Below are experts of layer 5 (counted from 0) of a mixture-of-experts language model. Rows are named router (the router's row for the expert) and show model dimensions 0-127. Each number is 128 + 32 x the weight over its row's rms, rounded and kept within 0 to 255. Numbers have three digits each.
After each expert's rows: "mostly gets" lists some tokens that are sent to it at least half of the time. This comes from a sample of Wikipedia text that the model never trained on.

# expert 30
router:146155157090120209127094157159124122159134056162090135143156101172132117109116142122142157116120132105076100099113080136128136046135198143129118138159080189123176154115145135079073149104178158132157096140124166107090110093144117131086153148100172125132091175084165172121040150114138073072101130158076126175125123136121151170132128170160082110143145078142136076125146186114134174155131
mostly gets: " El", " Gu", " Ed", " Tom", " William", " San"

# expert 16
router:142141128093168175123155101094171103146098141047140169187144130113127126117134124091133119186186152074184081125128064108165092069130121176150124162148126148112170128129093165105073155135134148128181118135107163119093134167124096056176122087085110149136059167194128125142086113119117135136104085146081163132149139159143116159139059075188173093142111142114142148147136169129122141106073
mostly gets: " League", " government", " city", " School", " town", " University"

# expert 60
router:118140073077059162112193143189112120084121131172140207141098147161145136174152160143143135153112138113114155085151110111174138144119153147138104141140109101150129058181103068177130125125071167080100140128167119165138180091098102188144107174131131114096127157135121102163109154118147107094133083069141050110128125109152075141094153146150119135170099091157094105149136082163070195113116
mostly gets: " fl", " km", " mm", " app", " km^{", " exp"

# expert 26
router:146160112158073105064078135175119109093100164153101136175121082143088150138079143094141155093147108144121157138115120091094066096153190161092077063087112172172105174122153082136096098123146139076144133158145170181144121105165119121142151102179144163114140159119118104123172124162112101082158126101067090160151130123166150146112167093174106150090092152129169059175111152162193131164126
mostly gets: ").", "\".", "s.", " In ", "es.", "In "

# expert 18
router:138063102130167059107133115170091062103081093158142125128080108156127106190087129179118097107175121150121163130184157125164136168146080110133131104134062092161055116108165076181155122113049104094145136131092120147152115168115176117166123093159147183106178085096127127150138139119161101132163114110169125181105167158120136144099107195153083175111107134160133103120121177114155109158135
mostly gets: "% | ", "°N ", " (aged ", " / (", "- • Total: ", "} ("

# expert 52
router:137145112139156189132169080128138127105087134086112184112101115093133144141099145130119114174160131141185113073174092173171112066090107133189143175095126108085083091112084098154101188127165181208139071214116115145135085120131113136143191098118098106106096163169131163163106130146143161141092134132115128075164126101165132157125088102149115117126120110101091107167180128093119184094093
mostly gets: " people", " group", " film", " family", " system", " land"

# expert 32
router:196146094143150095116174163163105145128086129148143133129085119104069111110069135141094085099111095105129141102138146080168217144168180094195133090115067157176144103154137106164140082079138083103145106109112142181139139171140154142128172084149170117103129115092154099134052131101126104144149153104161160171105136145108146175073074191156108153098105141119161145130107185112154075130122
mostly gets: " / (", "% | ", " | .", "} (", " | −", " (−"

# expert 50
router:123169091102119156107155098179194122147114100076142128162161149131136176178120129118144123169162096095108136173168072115128096128085182117148126177072145105098100135187137088168106122187207122142163144162136158128157176145101116081093112113110166113119133138195102156126074085178117078095110159120116173147100096095159106137113080072163123137088090112092140076121147104111080119068116
mostly gets: "020", "009", "024", "019", "017", "023"

# expert 5
router:116109086154118110127185117140158125157117155141144139147160145156126102162056171170129067171136142073072178060147144105171178141137107125114096094143055102094093136124164091179155136084167106092121119111178135113185183155104157121106129146124176159101146139099121121171085138118143091163206161074107115146125134097131059129103106141137087140100106104159165094171097057144158125111097
mostly gets: " ft ", "94", "0", "95", "96", "944"

# expert 56
router:076116129089100130082100130096166145159154103153140127133150088153118126135103090150138157153159116159119179146127142124107128045149118172110086093135149142072098188164120154132119110156175113127134103176141111129073134129165142142143111110117093080115112082118083087119141122116189167146091196174157192090117117112095133148192053095178127186131162174148104171149159088184066140177155
mostly gets: " his", " the", " and the", "'s", ", the", "ing the"

# expert 59
router:165155141171128158145083100148108105098130100151127135115173119202083134101146105112140139168093097134088098128109107096126124073136146089167074056119149158111069190076157130111141155102204097104099125105146121145217120094131098117112144132160154086133134148123160195182093088159128121163095096147099148078135166124105149164185105157143127105112161117108097124127173161056176172138083
mostly gets: " de", " them", " go", " him", " do", " chang"

# expert 40
router:098166126101068085148104115125102085199065148109176165152109186151090130133062139074174134093109138158141129123150120108168103149172161091124112133122127179133078188085133117105153159147148119101152098101148133156139146119103101142068123104133093120113131175063162140143150047136087096098094129143145158118152119122145155130109199166097136065170138156118189083177139088137102170162171
mostly gets: " ==", "==S", "American", " French", " Western", "==D"

# expert 39
router:088128102145068151143125138120141129174116124152111150061144138112144083129198151143170129149089133099127104078107145152039185151087120112123087166083134110115160109153141137084138142167105075098109129101170141146107193131131166142094115119127151149111120121128117142068095152093128143130133093111085111158142151210109117082124211136080178127082131104119149182064106105187080128187177
mostly gets: "evin", "ichol", "arl", " Ern", "ordan", "uy"

# expert 22
router:142169137143089114117170124113197123135094188128159132155124113148106150110099162104134140163158146094080088160095083100149174117130138113106125148105063083182208150094128182178156114131138104108118103102130170125167200157067144092122079134110173195120155175101097157134130149134129102137114101088059094107116180113132160137086130100122152064094106086150168080176101075124146110121101
mostly gets: "26", "25", "04", "21", "23", "03"

# expert 51
router:137113142147184165172142067121146152168076172087147194095118165151121131117076140122094122117140135128110135121156105125182068106133156121180132159140133129085142135161098118116109178121123165163132079181106117133126118166117090083146170110134047167102123149168164079175041089147100183105095102070150097127085114149196090154174103118140108124143143176080149107166119146142091100095097
mostly gets: " album", " term", " film", " game", " record", " song"

# expert 29
router:118135102166157124150105109159116146176092128111163168158064097136164154100134165102098141170101165127169139164117086103168132138157144103136151103186090171130133143177070122164149080112159106097147067144178134148089144094106129205151165144147054094110138174076137097161101148121122128079144139159131090152107140144129158156204048187145074091128079121113115124104082163122107089126091
mostly gets: " lost", " | +", " released", " | −", "| Total", "| Party"

# expert 37
router:135080188148172111086143188106120162154139106153124068126148134096139102152113112172087130124076131099082176138134130145077091157096131113093087118114190094135144101146137158158162170155117081164142182100093125166162105093151165115136144107177187119168112159135075144125103106104138067195106095111149202101110108132075146121105173151135170097109180129108133097152137066084184099101096
mostly gets: " early ", " late ", "chie", "1", " mid-", "2"

# expert 10
router:173158102116140088128126192147111118089122103156087105173117090162070156098161128129161129133184057149108167072072139104114121086131138167102049086089120175144134183154145162155039110127122141122167132111134159146135127122175146129162124116096135082144113153113081150119168074182136155165141152119098119113144092180155092084108063171194084143128120130130173102156140176110145124095136
mostly gets: "es.", "\".", "ers.", "ation.", "ing.", "ion."

# expert 43
router:177118091165105138195123119117076112120126152115184174180107144159101100083073136108168093140148100141108118177158112161141147103188148106096094145159089134126153154158069132124071125148136094092133142078105110202131172187110131133083107077117079103113092090083199090143121147108137113087108102158116112178134113158137135182103100122121104088109088099075168115183181122123143076152161
mostly gets: " | MF", "| Total", " Third", " | DF", "| A", " | \""

# expert 44
router:152136109093171189144141144089153054129109116102188075217140104158095134103122128092121117176154142088134088158094113082175114116108153118097162082159111152074137163090124154119133131097194140145163131103164134143111172166112090101132087095111113129095112165130149126164110111109109106056131110171078123124179167103107138158074117114073184132100167116111158168160104172188150090153077
mostly gets: " China", " New York", " Canada", " America", " Europe", " Texas"

# expert 8
router:185158083145116124111171102143153113155070165134198153188097125090082133136128160150168131110125126085115122132117159106163136130105135110143158085139108142107109089116081132133091081112161172095133134102172098084181153101142117208088096143068084183071155176129157080194149092087122125127126113114126095158170177112127163177092125112110089115113095072125152143126131108155136072174060
mostly gets: "}", "°", " km", "US", "]", "NG"

# expert 20
router:127165130180136174117099112125123111142140181162130158057073087126094082084152114118179057115128155118085118133062116108022174156123138082120141115149076117089156105080162131098168154100089103111171181161129131131138125135158172173107117094158162160068124110100161151153116146111130084100143089101095084132149176188101134113094156132144176084123127112139184146146124128154106129182118
mostly gets: " Is", " Jack", " Kar", " Hay", " John", " Bur"

# expert 25
router:121173131099088111113146125140092080129102198149171172115136120129102090071128144115153073119140112106116120170151120166120103158164160110124075062096127131133097168073087107160164157139137168098129107111135119173178132071109120168133170121146116136111105098097181144192129104139168086184166079114070078132139152098113168165068091161105136069159069104118127076128157140064164175136134
mostly gets: "ensis", "opter", " ge", " prote", " sol", "idae"

# expert 55
router:069181134122187099096130160137116098140090093159096098117074120162074139182083131133043182131132097139091112117097144117175112121138104092118117102153113111165135184131082144172200116122076092109115112177162150141114116135152157069189117109135144189158151142115050147138116171147145136124119080132152146098147162081178110098111109189089158182116100190167121103111100124098141109142132
mostly gets: " in ", ": ", " In ", " on ", " of ", " the "

# expert 17
router:080067147157142117220115114106088107171085145135168211068148162175144137111136139092087112097100119136123122080141085120161096134112163139131200162159106105102104116155118148081162202160143172157152108116125075080169118134132121117122117137121082137163120137162143059168107115128100185139135122142168156158126077127173107153154130104087090112123114152074184104175117149153089096105084
mostly gets: "==See also==", "- •", "- Country:", "″N ", "==History==", "| Party"

# expert 35
router:162147147129135066114100147102126163174158157150127123080121105148109162098140113100148151089140178155162124177115102115100143062153122089075093057200179156106129204118081164128129102137096120103104126123110146083115195114125115177158089091183105109086147077094148153119150093175146158161123115186110125147103166108078082138140108155116092128104186171169146084119129130156079144173175
mostly gets: " is", " was", " as a", " had", ", a", " were"

# expert 61
router:103098070169062187168088099064158113139135121139185113052151131090152170116174124101161112136145141173125089120166127160134148159107162113102099126091092097177155152100155143108115168116148101108104156087119135141101180130135080097087175154101173062131116153142144162096105102122103131108117108159110129125171110191071186121154119075137199068118126091088102139178154141172115134144094
mostly gets: " Thomas", "son", " David", "ford", " Robert", "ville"

# expert 14
router:153118123183154168119182107081132149105100198089142122179121082074145121135098115111129142159145121127134153157178096171149115112150062137155141194161164138086103093163105132104138183099159146173160089096080110164117093115177056100193121114107114142111075134156095177100102112112122153126081093187133166091130156128159116131145083090162137108132092173116089174160157137136081172073123
mostly gets: " family", " friend", " father", " brother", " player", " mother"

# expert 33
router:084094123154134142127161152135062151116194147083083157126137111087186057112180101107151135115094162172189160100117150156105165152113104092147192162159182105135102076136071063147123135169081200140107137084083116107150103122099155151113111116091157132189102116130125127087175158135133104177082104125089083129101113168118154088129186131105121130082139141126096168127075150134135163150117
mostly gets: "ool", "ook", "ass", "ock", "ivers", "eep"

# expert 48
router:083138211113101165130093125119162138085148156086171123088185131219126140143135083144144158130107140089107087097155124103066082127172148119097134157166128141118135110134112114098120147087166112124128153084122205162128057134140127104143163177175192126113154102178140114159123120178146131118142090110132102094122114182132146105122116117127176081123069052135146090097192126079080105157112
mostly gets: " oper", " dem", " dist", " acc", " Democratic", " Christian"

# expert 1
router:165122140153118167142086183130156144084133111155080039158157148131108077120128134144110114120150144128130119122102180118096105178142114094141169090087144061104098102108145145137062171109102159160112067121159113164153060085129066082092192186121162080094123064140148126158115156098114148156162130191130170101161100109133137109094197127131136155132177113161151134132160090102168126128170
mostly gets: " int", "pt", "ced", "qu", " exp", "cl"

# expert 4
router:109105121154149152154086115104129138075146143110127104135129134145146139134103142176158115113111159140119169101172183135149087164029117140151144110112144053154079067112113098184080144074112148131144128168062111156156076080113104133153142154128146110114102122184190207181122145109110122168112115138144161087170099117191108138101106058153174117146092165089119161161164119085093131126086
mostly gets: "ments", "ches", "ters", "ences", "fall", "ions"

# expert 57
router:150173140101097138112098109129169133131118131153041091076131125140098165141121100116110103186151087175152131141121112130093123133142095131120148125094198135149120202095175140141150075130132112163095163203145149084140111105090157152168082124157095093146156120112155142079134101117117184132098178166200187132122138110084099140138080176124081152109214175103128115081136118147122195139095
mostly gets: " is", " was", " to", " were", " had", " has"

# expert 41
router:146156121153156159140077094120176136060174159104115192146142116128200090174124135059153160069151160131132098102094148095133190145135103166141164144095099070134077095106100085123125115066108112106116163115093103103088147156183146139099144132148167074150115144129092092107133155156138198153139123118143145142085138121112152140093188157111110164146116108163098157101047102084171117121187
mostly gets: "loy", " gener", " serv", "amil", "ener", "ourn"